{"hidden_size": 448, "d_expert": 128, "moe_layers": [2, 4, 6], "router_score": "softmax", "normalize_top_k": false, "balance_loss": 0.00337, "balance_bias": false, "tie_word_embeddings": false, "beta1": 0.95, "max_seq_len": 1024}
Below are experts of layer 2 (counted from 0) of a mixture-of-experts language model. Rows are named router (the router's row for the expert), gate (a neuron's input weights, with its number), up (a neuron's input weights, with its number) and show model dimensions 64-127. Each number is 128 + 24 x the weight over its row's rms, rounded and kept within 0 to 255. Numbers have three digits each.
After each expert's rows: a language model's description of what the expert responds to. This comes from a sample of Wikipedia text that the model never trained on.

# expert 47
router:117131110178123126163097129121130091109163146112175093126118134098152128135181129127176114140119095133107117114142102127147082117120146118100196117133148135128162105132122155147117108164159107
gate1:142107121125144142125178117143147180140125118177143143133122112133125148102120123164109129130158108111131179120129102114136063161124134124160115136096157144137138103162117134099105115143153122
up1:140139126133167118132139106156115164157102135126112146117154142126120155115124084096125079148129112074124103149135116126102142127111113122095097086145151112159154126127101119141146126144116095
gate2:103111158175130108159104131153099120060122103094134107156135117119096132120099166163152138121102099128127141112168139147133111116136114105136074133115148111138154141143154148094134124122126089
up2:148162088110115124107112118152129127124142134136129133113104123134128137112172083147124130146113125111119153119090088112208148116134098121130133171110129138122102114148134168108095138141112148
gate3:130112122149145141125132148160136128153120133120131120101145110137112098103174165092093181157139146152090148128143112097133093118159141123151140129153114124100147128121132167167152129136123115
up3:154129116159144101123151111138077138178120146144108144138155145175096141112168115144116100122162111101148125120113155174096087109132160140145180117177096138075069144136114161170126112123088117
gate4:138149075120141107113097111089125167138138152128093124117100062085103120105125148110097092136116116154120138122133091143160135163190158145133127144180124112130180092075125098109123132100113091
up4:148090109130090148094171148146153122147118130106123153099110120126140128159144098151137122121125097110133145125142148127127113093124136168169115146148153108140137118121121136156137129161152154
gate5:177144164113130139150113149129124110133153153159135100080145120145133158107133112109127157107143119107152130076129118137154123143068131114149114137135117136133150113099098129156108124135168150
up5:148152105109153102130052129134150134177152145137126166134127136150164122097081131122124138157109168136185123137114175112102166118120128146127101096138184159159088117136132130080093134112128167
It responds to: The word "of", closing == header marks, taxonomy list lines like Order: Asterales, and word pieces right after a capital T.

# expert 19
router:145137127144105126150105152098104076122130173145132109154114142117138157144128130154169149135129118118092120196166177155136103163173099143089152113070145129150135114099149133119103113136155164
gate1:094140129132121140096108162138136124124187162120161155140130132107130112143110116172110152156129081128109110114165154108124130130111141155107137116133125111138107118121096110113114111135114142
up1:130105139127144122098110134156127117115167125122159115175183137082109106165134103089134115140165134149111173157113126159124147137164133148156128115124135106132097099140161095117122135126097151
gate2:101128142128129140103125117145135150133080146140126152085088167136145151106146128086116125137112127142165154161091135155123151146100139126121116145111124121131102179112173118089130101156082105
up2:189134116129175149173123099115160122138140109153122149112130099113173109097113115130101162131178173125117125167164135126120157133136118139102150128132129153118095125097118149126096122123125132
gate3:149092095098140167115129126115135122163135109117124145138133152154080150139124119119131107108159120104124162153106122127117118175164114118138147124124109088112106113171122171095130083105131104
up3:090150184160143131108143129153102130107105170125150165113098102131123134126100087107140101115102125137114088134113132106185155177120122122098186103150184156122158109134107122121134115130155138
gate4:116088153123114153145077171131104128111124117074134118100080118112097106109119123113128138159148126122129134111129146150144126148118161108130081177131138155115121111122093120143101106122149075
up4:147108147140143158109123155091131156152136106128135101085145149146184077115154138155103134098142103136151159131154123140106134141099101094138144164135136122145095159132160155113119093098141131
gate5:114120149096129143087073147097194181130145141176130159123142104129116118161084157162117158105123127130105129093138075111146107156107118106101140172128177131160134133147135138125132125145080110
up5:157145134142157135141167168117154101110118130118129161152130104141168116145106086121116105157111142140139121090109144157129163114116162134146171103152108178140093087123141100128146175117173167
It responds to: Subject pronouns right after a period, comma, that or where, before a verb, as in he, it, she, they; also == headings.

# expert 36
router:141156114138146080127140147129113132139155153157156110150078159113152101136146127144170136125119117126122115137156127154130107147121105126104119113124153099148182147146114167133124099153179117
gate0:130132129137112170087162126118164145147155126115106130138112152147138100176116122123109123119167106149104177121121131140128118117172108124135145114094121150153116141139116102127116148113147105
up0:125170131132127129095120132124121137142138107126154130071098097117144140102121117135144181108159110113140171108121140153117105109114126132112105120138126142079118148129149101109173105116153131
gate1:128144131141150131129153122120076117097079070138101155146135112101126085105101115145135123130136084118142149117124148158140170120155091114123116147105148114161138150177131129113127139116126123
up1:139141108138156133168133169125149170111122116122146133115097107113172126105114181145133125121084140196105099144146122142126145145156142154125122158148115155131152125224101122119117135108180138
gate2:080126151108139145103083153097134124133145138122092101130115131103120150142111152141113121161103152123127156135121121098148121098127146183135144112141138093127188142124145081119140115153157151
up2:121157120103105141115084125125146114143140114100105090121085124134175129111130122156133129120102135133136152154071134097162129134144119151100171130114118135143162111173120118104107059170148178
gate3:102112136136090119145130100136111148119162141143145081177127147134102130114085086100128122112128120106147104139115129091089152117112140101089157121145145115098168151206130128133144140117135101
up3:148121098127109145123122115079152146194136159100122112165128114151093100127117120120098121120150118139143161122118124100131084122139155106114129099164136150137141128155144129139102132126155126
gate4:094145142101146107113136156111156135128164166114120114117150103109148126088072127089120106142136133097138140123142177125122094122135123111105103119102088125143103146113140130112166072110113149
up4:097160053141115103131132099134171102108134115150145130094162152124114170090140107175172127132115108137121118139134123141107108121145122120140132137098119142150125112123124156091133163119105099
It responds to: Periods ending sentences, initials and numbers, as in J. Cole, plus common English first names like John, Robert, Bill in lists.

# expert 34
router:136132116143122102120114166141133113097136139186157103123118123124133151135134163130147155121140116126109132130162116169148109133110143176116166095120124098151144167114160138112072122143157097
gate0:130136077121129158139108089107100148103113103123088136163132125128113106108101153122147170122106111090130160099090117106148167093149134142094156118122102129107116117113132111140160125139142144
up0:126096128144143149094109082152134118112167115140121164129143134133172115151100121119100156128138096135122114077171131123184088138134088145134132131103123148132121131162149143115137109145052095
gate1:129142126117113050140143140174113161174133082156136119141126113138157150167152165120168114120074162154163167148157141086126070097155040135134143119122125141130129125142164132138110114165112098
up1:121094147138157114133102111161129132079161108138163097125101161176100113134163125140150124126093111138161125147157145137132056090131119120135151105105142135128120129134124107115142169120152109
gate2:102133073141163138127111117105119175108164142090145105141140170157186148125160088129164079115135143161153096094121133167165133110124178128102141117130090101100133125118104129132176125107126118
up2:101131119211111140142106123121132112165143141149079117124156087130118118125148112131061128110121083160133133114140156157135112164099149151094126137158128120110094107115115094114154101118150096
gate3:163128125132129119126132110096164150132124129083131144142101161120151118128134106142088165118149126169157120155141107136130145148113120133128145190124172144107111144111135166099146121142114127
up3:108098119116143142144113114094114148087130123124162143139126115092111153151132144144125117093174130117127127119160064143139117131172143134168119146092106131119101174133171136116180113139094157
gate4:124102107124108134128122175120121132156113183071128157122117121100137094120058171150100133113107123146119145108097148120083128144117178151109170105155114162127112130163096104168156114119149123
up4:106124097147130118142104121150135169099137127144128095131110132153156129133101183183148144141155134142157120182141123132138145140103100149115116113127158118099118160110113153153136163132148149
It responds to: The word the and possessives like its, their after prepositions, plus colons after infobox field labels such as Constellation: and Mouth:.

# expert 20
router:140144116133149071138084137109090072106146149175124100168110131117153140119145124150168130135076087166120136153152137165134103133124120166102114103097136130151158116129191129130134087142169121
gate5:127137132133174133185112131158143146085114101124103100120125188142139150142126170120134141102087156124109154119168115109119164136128141112122149090111099138118140142123097120132151159116094181
up5:054180129180086132087115098102082110149120163129154156131152152156117120161149129143144119091111102121133126150098170138150093170094093121121109145122151124130115126095149133106092157150114074
gate6:095140162148133087137112122145154148138133170133135118093116149096135075119112133158112116101128149129115119120147098156175144112119093099130153160115075130120118160162102119125134120110092163
up6:180136156128115122095151126096103159140149121082121143170149113112135156122145122128138161112146136138131139126085118109119113141116195121114146096127145091123180125113185140163140129160132134
gate7:104118112151139125169114146167123104166100108144142148091110096117123141148123140138122153126161102080106065144173156153105145162128104094155191137118134133147116162098109127140118070161151119
up7:150170153135130141111115104116129142118147150098094122130145132092106149167153128142106117130118155158187111148173104117131133073149137142117102118097155117160137160139135117104115122104158051
gate8:152127118117104091116127112126139120132118120129095101120136120139194104113119140104143122122107179076123120091127129134126161121139137126145117096106101146152142099166140133084121130111158113
up8:139131119097139167151129143136149125106109107184133111098103134131112069122169130140155097157076159100121102086146098086140105143119140137142169155076134139084084140110151083169125093153121151
gate9:099173130124119132136130145081146145087114111124140123097198094145146156139148117122145146069106179115128129114119121136108136140104113123113063174172121131176122140131117124101139060142169110
up9:127138180111085127148101112150121123131163182118152130159117143120133160139136128110080145097110111158123130149118097127126145169135141196136128104115146125112100145129138113158174145123103133
It responds to: Word pieces inside proper names right after a capital letter, such as K-ler-ksdorp and N-uri, plus acronym pieces and The.

# expert 15
router:161118085115115076133142115121117122086133153155131136156098149127157124122123135156134116104106086129112132161180121137151114140128117109095154099098150147154151151142160140124126147154146107
gate0:105080132090133086107134141093104161089116153139162103120100148108135137156120127098100147146172092136139094140088098138093168146110119137112155100142131103104109172125124164095107112127139113
up0:096116141115105164147145102115125143124112122101143159122129164125139138127136134156067116143126146117145152123141174107117111127150098151139142078106167153169111112096126131176124129176126149
gate1:126120141143133125135118161145137117128134140131135152132117090095120127133101186138111133108154114132165133079166170127076151104102126134143127132121103126072141090108123114144150134115120162
up1:121132114132141094120139132126085112135124102144095112148083112097097147143142116107103128139077161115150124135120146111119130104172100154107109109116129124154136107109148127130128121112151144
gate2:151094113147139107134106174108137127139145119120136107120142160145159148148133142126106091146119149124125133137122118143114088127123125146120132141131083144180140148119121119108115136112153166
up2:111082082122130101110144110126157104093082129125137173113122132139143092153123113138104133097157121149109073122113131129100148146124147098133164083101111116127141159090117139177128135151126097
gate3:141116106140148166165144119153105137132147141146138104114151127073118109094157139116111136132085110135122163146123113109122111131183115154122111070089147134100123157131144154119113119168116123
up3:111138109096095115116168136144147097188139096139128159150093141152112146096135133151119135122127165097135107110122156111119125138130138145145108153092136120128073099085092103141141163149148183
gate4:125127116148108159141131144110087140162070122099112122101113085095145181110082123115110085148131099122097142062128120158123131139135169102113107142142110114107151141152128165099169121101147128
up4:092116093107123119117125092087115096118113120123137139117164112117133114186117163107122162121138118128114132148112085135097142148128119110162178147124145103134125156107150126167146092120126133
It responds to: Verbs right after a sentence subject in prose, mostly was, is, became, had, as, like Datsun became, group is.

# expert 18
router:145149093165149088140116164102094128121150152151168095137091187100159157119125123136127159127116100140123113154133126108163106141173112147099135103097144162161144139121179114100101123170154107
gate0:144124135173091144127156094135154121139151096074135137118136116110091126153135094147109123120146147165154137139095097151165117158093161142192174135096092143147104179124133100105141149095125120
up0:151143131117117154100126147092130147128182092114132115069158126127085083137121132125092157120136174097138152118101125097132134171116098142124123115083032172099121147110121168118113115088125088
gate1:158126116129097136123134178133090106186137144178147131133150144150130179141144149115121098153120161115147089161126123151163135152072105161098103123123134129099137103078152135133116143158098102
up1:130125154116121105141130078113094138112100072140137123148148131138088099119160121137121135116152113160150126122106115126049124173124118166142175107144094136143161124166121146139154155119148157
gate2:142158097160137127149106101133141172170183139152149090137148099076150100107072090116130130167113053158158157100094171103083157120144154182158091125124160135170094127119115151114125108120133103
up2:095154159116107138119170154150056169114102116109123120133108125152080085176161142135111143169143128111161100161136132119117140090158131126113155151139130132082118079096125098116130104118099118
gate3:105142123077147112130113123126119107155135147132138134153133115168095130122084151114121119111128140143089121088133086123078147131167163129152119149177103105118108138070124133125126113088102109
up3:127102155092087115129158158122126105118082129073123076095094128118109135114133150111160136131151133127061178124120153130117146131126116114126135164139164154125145143163111107111098111167123137
gate4:133094099118139118140128057138105172138141198129091106128155125084146108167136117094137155144060100132111096100133174096118127120107117150122112107131116157118136160121147174076084178115138121
up4:120108121113119173130169143109110159110137094128108131117154070132068146147122107087122131106124083129107101116126111121112117119146149170111127153150172156137121114128101093096108119170127159
It responds to: Final pieces of non-English personal and place names in lists and tables, such as Ghat-ak, Jaakk-ola, Gujar-ati, and endings like -ski, -berg, -ford.

# expert 57
router:128132091163139087112127150132139087094127151123132108135106159127150150107119148127189120134142105164105150165154117147150105120116155126147115119141147113185166099120165137111093145153158129
gate0:184120156139121104093115144129136100177115120108121128114114136104128129132113108138106135133113132143106149171116141120097160122166116097111124134135154118113139109146118126092135129135145171
up0:117128129103146166122115123124122130142160108185122127074063120188094124120144127152147164153133110116104107113136126129119120100122109108119112153104132122109140108126133127133112142131108133
gate1:137151134102109143146120118079163126149150102137137155114153105101102125141129086162154134150169102133099135123131136132171095154150118076105134149153105156115147097127149107124116122130127123
up1:071131110161116126119148107146085150114132144133139128133118153099109128132103147135152186117114179125174122129145141154129143155168194141140117111128133123089117100104097144138091093118132154
gate2:084128077127187119148098134142110125134131124130106099119109159068128121169124122174105126148116175122168163153125106123127131128100138115168098097162100136139102116143174106097145149148152165
up2:142118116128119148133137138093140151070156157127143143130175157139111120151141079130132171139139163144117177135106124157119119155133096135103108204088173109134113121088102160135144107133132146
gate3:112138141154103097136125125131104154154129122130104105110131155145135142125129133124130114153156126180126138091115127149106114086112148137112105120162132165089119145112127132150109117146122172
up3:143103110146085160147128130094162134112174109124128115129147145156166131121140167093120164148114130158122139176113070130141135105137137147105145113135104113161127120147152147120130049134117106
gate4:123114140118116156145121145128131124160182126120152131152136145093098128137088111117139116127125145091129126136136144130099121138173116143096137094102110132141113174104155121136138128152129140
up4:183184109120126131103096139131082131108132154111153146132156118146091121140113098137125155106107172135114113115128128183091101181172106112182167113102171171131095113113140119101087127168187176
It responds to: Field labels at infobox line starts or table row heads, such as Born, Genus, Width, Stations, plus table divider rows.

# expert 4
router:139157119185141128146127128108125099117146124153146110128118158134151124096109124160136128143108134155118183160175122137155100148149110129121164098096157150182173151140146140132125130141165089
gate0:118137142128122117105074131139116097094082131149108115133115141094094124119118120129121090130111103147147172116116123077100101123130136151096103122078121164157106134145170172150133111109125122
up0:116140099106131173108137142112133094139119145121161106139105154092113130157115109161165199096123146131076119144148107100151159159126111114114134156082117132133093154159120087089098095116127147
gate1:173113143136115074123116140131113137134167095151098131080131140133125167137131164116134151186131151096142150150098135129089144129132137092116128153119102109149121121167151142073099147126110145
up1:116182166070082145124145129122159151136134127082113142099134091085184119149128104150159121099140164101113112174103136149156146144128118074170097110159113118123113148138127147157110130123131133
gate2:125122123134107148124152102139105121147126103083117073115124144152088147120153164126133124099148156127114120109112179144127097112128135120097084105136102119190113121081131089135123134127146120
up2:129120141166087112124116141105132125179155125158143140114136133135144117151146136149112161108127105161130083209146112086090115134148095156125089119114158150138126156166110106109116126120093103
gate3:130111126072103135121078121128119150118139106159107101129139122108120139167083077137123136147085137127147137137121128139146136109142136163134140141120163124094131133182157117117141135170150166
up3:150102134159111182136117155158124116105163145050108132138099131119149125157132170108120103130123125117120145123135089157120084139128135103129120168131111115120123112123126089110116172134094088
gate4:145097133112122121139121093099131084108127105143107072111103107130134131146130169188151120156086120153104144110160082150124120085156108156165133141157154139154127133140087107096107095113139120
up4:149154152105143111121153155120130137160144111130137132142157156179152147096186091139114110151108079126109129135113128128121139116122129151135133127128116105121141101157100084131162132137097146
It responds to: Past participles and predicate adjectives right after was, is, were, be, such as used, known, able, destined, buried.

# expert 5
router:151142096156132093129131157110128110103153162137138122137087161114130168135133151140156148154119115133131118168134122144156121124142126125101145106121171125170160172124158133115110127161160124
gate0:094152123133150133067103130104062097119127146134118086110146122122147096151089174123174111096116141089094127135115094180133095131167147109133080135127098106142123173147121177084140099113127160
up0:148117106121101134139179101126165118047123114135151124135097144142109159111135106120123132101144125146169095071158146124137130118105099133135143146113115151144102143127115105151124138139116108
gate1:112078088125118136124151126124120093121117143137140165100141140140108087151135144159137156163110151099145117158112123123096160106101154123155101108116128193156109123087142111153148163137110137
up1:115142126134110110074179078142137097114133082075107103151127155114095085152109141113096156130118128105182135123115103147137115095129137105145141129103116117113165108132118115116151139130146129
gate2:113192102134122143167135109101090137144172092114114141111153154141133157088087129111132119122101152079126125154138143165131110180120133127130111168162132149147125114182160080122109104115159115
up2:146153076126118115114133090134107110098201095135171105107115137118126143131095087122082079144124143098138101139106154125131092109118140160123145152107173132139117107165122133142081138120112113
gate3:094190171157135097125139119133128119116130120113133145126125079137138127133115123149135163152088107097160105144113096144098138152109153126108158125110132150121147151146112147148139155121107126
up3:132075139123111123184117109151167183148088151102134146094069118136126133106161143119149203104148128118144126136107107170110125171116130133114128107115103087134138142159123101128151145084138149
gate4:175121118186152178132125154110151139123108127103193144105114106112173128170129137099161111152120145153156123099095104110115107067096170148119066167107118119118130135128099145142123142174150122
up4:109139127151125139144136100130124128142104122162110134137113122109135121144146128123141103089111140134151105120140134100107120113149126150080086081124130146118117117122104102116165125096121155
It responds to: Month names and date commas as in 17 March or June 24, 1999, plus nouns and names after "the", like president, museum, Baldwin.

# expert 35
router:146129070152131084119120175089120128093142132139149105116091112143144152096105147135136117141106125137107111134154105157162082137117106128142133078125141144149146155129151141119129109134146128
gate0:116110123131098130119087083159183096082112097080156169145115100138121139091117080112125121135152130166107122140085112139107125116142107133132153127101108116173123136118120131132136131150140111
up0:195172100147127139103131128097109095121128182128131128087121099131123149131186122121151146137149127143100153101121089127133128143128151117099106131151139171113087118100117128139139163146109116
gate1:148153117138151146162123096153079091098124077091106133163140103130099039123139144139176138125154127109124157155163134118127100142135135139136117182147125127131103120149097141109114115131087133
up1:156119098124158111151066133166149116127079154113100123124123154110116091121144178119153129141154141161143140106153131141144110133125162122094098151128121135156151111154141075086158137126124111
gate2:115137118119139144179099101122107138137146160173117098112125175138116109112084087124168104081082125108125131098138109131155146146141137127109174107133091146158141116191104144172119130147119128
up2:163120155113133164151090130146142153143116091116104137123128116134094139129156150172125144143113114160150133114120111166082135165158137153091105134129096105112077098119151133102161134086090157
gate3:130120109120121121157142119093108124131103195095107084153126110129137125139104141128094105093085092129161094151141136134130110147122161112131118142069152122174145111150124115115151128109108154
up3:144163093127146152143120109145155159129106106145116114079150126132123152152098133163143132150130126132105176152115079143094108168148153110123144086080136113130104152118124151128136135144137143
gate4:116082111171114085146143144126150169100145145149131161120118127152146094110163153121071068127149151114166131127143110115091134131131124124117162128145107159170117123149135134135119135129161088
up4:121158133150129175139146116104162129105122145134166126162159126140165121157128136178136118126126185126161138126151087097139172119141129104131118122145119143145133132161133111115127137104124149
It responds to: Past-tense and -ing verbs like included, worked, visiting, established, and commas separating list items or clauses in running prose.

# expert 49
router:168156092145137093130087148107117105091149151161166103176084140106145143111099159134169157147123118146106115157141109131136104094150104155134124074108146126158131159100175141143109103125151126
gate6:156130135135147119105063155157105121121130142091146097144115160159096114142094157150118124141095148161156149159126147168142128127154110114094131151142106135089122087133131161128122189122104095
up6:147100122104137123092147183110118110094103129081171131130111162136135129130128171116143164147114118074121091137167115117093142098079127154143106111127162136152137101100110097114121128103134080
gate7:147120109134133112095148126111089116121131138154159162128125092122070092147125152104100133160129132143193101126148136122156147117143114158096129153129138143098140109096109124103118151091169125
up7:141107103093134088134129150140090180181136079139107092139079150158129151119124093108134156122119121122159087103148078087118107164149124122110102090120142137134155136093126141105144140117136103
gate8:163126118130111143137168128137115115120133124097165141133139148121139160136091103127133153140137120124114124164134115167119100102147083111102123128131134094144156121167167109085167118127143144
up8:098163076163142123181105138112158118146176098089079139153111130133100106129108111138139111106122063118131143155140164150123126109146116138117128135139154117153129105121136125126149159175135122
gate9:095108135164107091135161135183146168123134129092133111161112182156157127132135126141144102123172167172096147131124167088097107140102142101162135103104144125119143055126096133107148165138127087
up9:102157152099109111120134134113114134122160124162126137128153094111105133071118173133108144116172109161117123123149134151165114127164109150118089138136132115084172128126128120103128147136155129
gate10:131111135113162142099124145126106128191149177122121131192113115114133083143149164198129131119106136105112067102114197142148110119107116134135109126128118157131161099119094123183125148132152151
up10:139121116135124131122127121150128112116130157160159143103140113125126122112157171112151121151106156115129132127112086145142143096121156145147118172133085144086112156123126155129136150130063158
It responds to: Ending pieces of words and names, such as -ing, -ation, -ures, -up, -finals, Kong, Carolina, -istan.

# expert 48
router:163140085123118081151113137099108112120152203159160113136121145139152141126160114133132166119120128125153144150123139151132116131149119141137185126113162133169173164121132114139106117155157100
gate5:119114191117210154101140184113122134127156173089135139157141117091109157090124138119144124168143137130110110124087132089132131131160146145112113153128125121107111141107130086139110142144147123
up5:140133108106165172096135164093158099106134134117146132108124087120140089144171121169130147156165118098136153098120146112105140112123121125111106138061114131145126111130149179146110104179086165
gate6:131160134126132138127101116093152155105138106155136104152132141128178133135125130130131102144167102120111165123110131100171148150134092113128101118156130107133102116110153127126119141175124123
up6:106141145143140124123098151120081124084166119124125094155100112146141125151098161143115147119147125137082161192088139131125095116130121129125095151170154096134100131094124132109126128142148134
gate7:124167118117131143145117130095109175123105125167098121129124137142117119139131103168096136157126141125150111118162088138086151143154114123098126114131116172143151108107129141115129108090076112
up7:125118135174127097131123157164117103099160137109154165082116145122139103172121077117132133142066149126076143105143151141150177133107110144148110144119133150072085139111110110131142117166109164
gate8:100040124135125137133119117148099147053140151127139120123149148101117143113140140148129137147103144132111096143157157170139128160085148102111125150167122103128168109105114147145165108089164127
up8:107126121105119110141138136171155134127140103153118120170162075132109163122117102098129111107075161083144117145120144143161116100120129113092131116091095086133099142133121164139083116116109116
gate9:138089114125156199129132128160161103090101150099127108149117117154169079116133120126160125121162117098138116097104139131117110131191155139078140145145172050142107099156157100143144125095118121
up9:166126141109134081144134140119103105111125166116130159108122121140102144131141148176165119104148087173106078144134135157125104127132131149111164119138122151124145124111119136126127128130115118
It responds to: Table pipes following a word or name cell in award, election and filmography tables, plus colons and semicolons after quotes or brackets.

# expert 37
router:138132116164115098148138169125120109104165146122140128148108144099145166153136108126157147126123087131102103151163126126156088120171112133099184135118127127144126164109149124115089121151153109
gate1:104089135109119129152129139122139134073103111111120106106085128142105144135123150119151177132127173148133160094178118123122094095136134095133192165145067116114096146120134119126130086136117114
up1:114114115144117145156110166105095142071147091142143139136147118100137107102128137170108120108116084167082146080147122150132135156122167105146124145164161137151103144098122162144153153102120119
gate2:097163119146158147101116177113125131140129161134076116146147134083139118143149106104126121107162144132144177145125145152164141102149140110185118102152158110153124108123096135094191074117127154
up2:119127158158112134148114111105138089144123117109079086157152095145132121133174096154136150157104114132105128128145105176126129099129176113087155125147112149146107114132168115126066115131143118
gate3:143130117166126155123131136137159094119139132141100118133147135136110148089118158121159099137088119116106116110116160094159164149145148126092136131133086110087117140170105096177158111145135130
up3:119108151128150113105096074140136139144141112095159149119117134133136122115127212165086108136139103143135121139146114069126119113109099101109140146157156163121097141164165181086147135092077111
gate4:125109132125124112129148122108121072123108116121121167148154148130102123108142144101149151129139129169132103091143131073112163120138133132132122114133133155120093142126099146116128115152100155
up4:157120115123142065116127095135132127149132108097105132137150156142152122144188148133141112140133121102119141136115111123118158171134194160175162095127130125142104097060126105125115167113147120
gate5:114088132131133116135188139148130113117116133106125144138144133121162146107132102117076142096103104102153147125082173148070126100083120147091110128183147138130127113105161158125108143166162107
up5:149138124120145128135131113134125144105112153106137126083158191133113156136122125128160168162120127084107081163115144139124165123142092077160112124167166118103145114130100132153118093108116124
It responds to: The word of and foreign equivalents de, von, la, del, der, after nouns like Church, Bank, University, member.

# expert 23
router:209117106140104084130124149114115125085162151167145107151079100110152148117127152142135084132110111135111125175153100152158106113128119131123173074129145162122165171111136137160109148158153114
gate0:145142112093113133155136105140112173107122102126139115133102135155117092072129153148099124104093162146123148175113133126131126162163112110121151146129130130161095142138124110152102129117120126
up0:128138093081119125151142131085130140119145125108139111118167123150143121122131130122143144154144139094135123107135134135130117176111133131130172150106141103130090134133126124110105102148097139
gate1:129143113103145110137163126103108131144150086123105131145066122131115163153132111115138131160136128148156150131115155088129102112114145167117176153183146161136116110120118138140124126121146136
up1:146138093084127122112132089136147118141113146121104166088090162133127168151132162146126134166118109142125130081143144154083101152067101157134161162116106151126115112087105170110106128130171159
gate2:085134102134166115136086138089083141115109107121140138157111079138118127134139112109159127086121126125105120154109104164147163127113133109111094131136120105132168167138075178146098084195093116
up2:111099144137112147128101151135130118096109145122107127138118128117105101113157139141167156088147125151138128118152110111091101148153131132118146145112109130115141120180145138131171069165124117
gate3:120084127154148145094148116167146146139124136165146134138156165128105118134125168119094129128133158129180147135118136141127138123144166135129088121134092130122092121136151147122125114109122107
up3:115131149127055133174137187119105146149082124100132099057141131109116162136126111120186160093164139089101148123082087096132162096120139116130074166104112102116094107122125135138140130154113095
gate4:111135133139136174130142132127128150130117086108115135130134166186140098126137146150157165165130160143104142131101121137092070113110098120095164134131134134155132098103138144139106106129083106
up4:117122153124176112174092162162137092115078143153107137101100159127167129159107094094099153099113113125118109131142137165100110136129113105170119113148102115138132099115153131122108117167110159
It responds to: Auxiliary and linking verbs like is, was, are, has, been, and opening quotation marks after to, which or that.

# expert 39
router:182135077124144127116103119098084097126137161156134142140112120130146113082124107166152128126145119116138143147126130146172103145162139096126133106128168154167160117094158150137092140176130124
gate0:110122145090122128144153117090159175145122112177114129104141108124124108146107145130163113167121101121176114138151104131162160152121125101142123118168121126129143159118111136112111144147134132
up0:084134094129154134154151106169191116105151164128117116108148120134131072167147149152107159151120111138168132124121143148105102151124124124123106096160161135147131145129138164148111119111077153
gate1:117102151139096119113174153146098186148105075116106138116123151178120104121118106134102098116178168117165141138116156144142135140102140166110059121142142104116129112125141106136127134141082115
up1:145125114134174152112094140099125130148122114109119107097149146146106132108154109128123131109143097064141109131130137121128173172124137099166123167115114150171117123112130142089137142165145114
gate2:107143128128070123133152130142148143115118118098100118127136106078118145136109088085124117130167165128124152126126150116098108106098132123100110068148104162141105108116144161154093161129127136
up2:159107134149127130161136140156153113133107117171121083140144109142132144156086177146114131109142096125140102152114152102075147163102115129082067122133132115117127140154058127122095166139152136
gate3:106168102139133137174121139128119117106134120130142111119187125147135104118150115174152160146121086137128094133142125151118121119120081137129083142140065120139104105173106137117145126141175144
up3:090120108105116152129110155122104088142120153113127150126128111122149128091115161071137127141142137114171083126155129126095119109124104129111110132129138141131122132152096141125107110093120128
gate4:120143143104182086133148073117134131142133138126135162106148149144103079135166131120153154135107132118169148156134101124131120136137121102127126111136157123108141119155143132109064149152170159
up4:162152102079110063132115109135147177151157104100155110170116150126108094147183169107147137134127107163171107128112149155152135153106150145158135124087110099164086126111144144137112151116107144
It responds to: En dashes in year and score ranges like 1907–1970 or 5–0, plus mid-word fragments such as l, io, ical.

# expert 11
router:143124082154133084116119154101123123114157144162160099145097151127145141126140146129148151145116095124123129160139105167140107118145134131124145115106148138170157166116171133118115108163166132
gate0:115150116160094151084138125132138138128105138129125099157098137110130157137131097120172109155117142137143134155115159133091110144153122074130088096107100113140193116143081122154107154105072151
up0:150151084131159165128112124131146085149104084126129093153106125135097130072106110149096065158112136133179152144149126098105187136116106127103171119153070145145137135102098135135113127156161095
gate1:121119128099100149110087149118119147139137149153148118118136150099145124112091126106079136077088146081083118118117093054126132156155132124173120110154141153138115102147136138107131163098121115
up1:119091135116086073132137140104124116087103157147119194124105113117107180096117116118107114155134151129134159112126103138152178113143160119116174114131104149152115135120170153126140126127078099
gate2:095084159144102140135150122130122145145142122115100132102145093177128125136109087111103142115106106092127131164175139133128086148125156141084125157156124130116156160097157138111130131151139142
up2:094095109094099151133136091217110160110114154159120145176136135159140137126162111120133131136159113102154130121107138160185105086100102091149102126165137132131114104152144119099145103098124145
gate3:127106099122109156133140172124134127142104145083107119107151119106145133148112114136142101122130158098120098104092170117139097116099095149133156177164101125134099160130133098110108094116123174
up3:139106115099133155091093138143162132129105128124143134120143148096116073118098149143126164129144124095108095110108108157139124134137086149143150168108154095204118176156129144101148083100121160
gate4:142139120163137121140161138130149165135120122118170122130156090154104126115125174121150132158132135158177117131148133106083140148114165123119167165126132123097140134092126134151139136130161108
up4:108101135104133078146149165156101115139135149155105161082128128060136141110143129166138130115099125122127110172123129127142134121106124162109077148114099138141126180131136166116135123165142101
It responds to: Pipes, numbers, spaces and line breaks in wiki tables and lists, plus award words like Best Supporting Actor and scores like 2–5.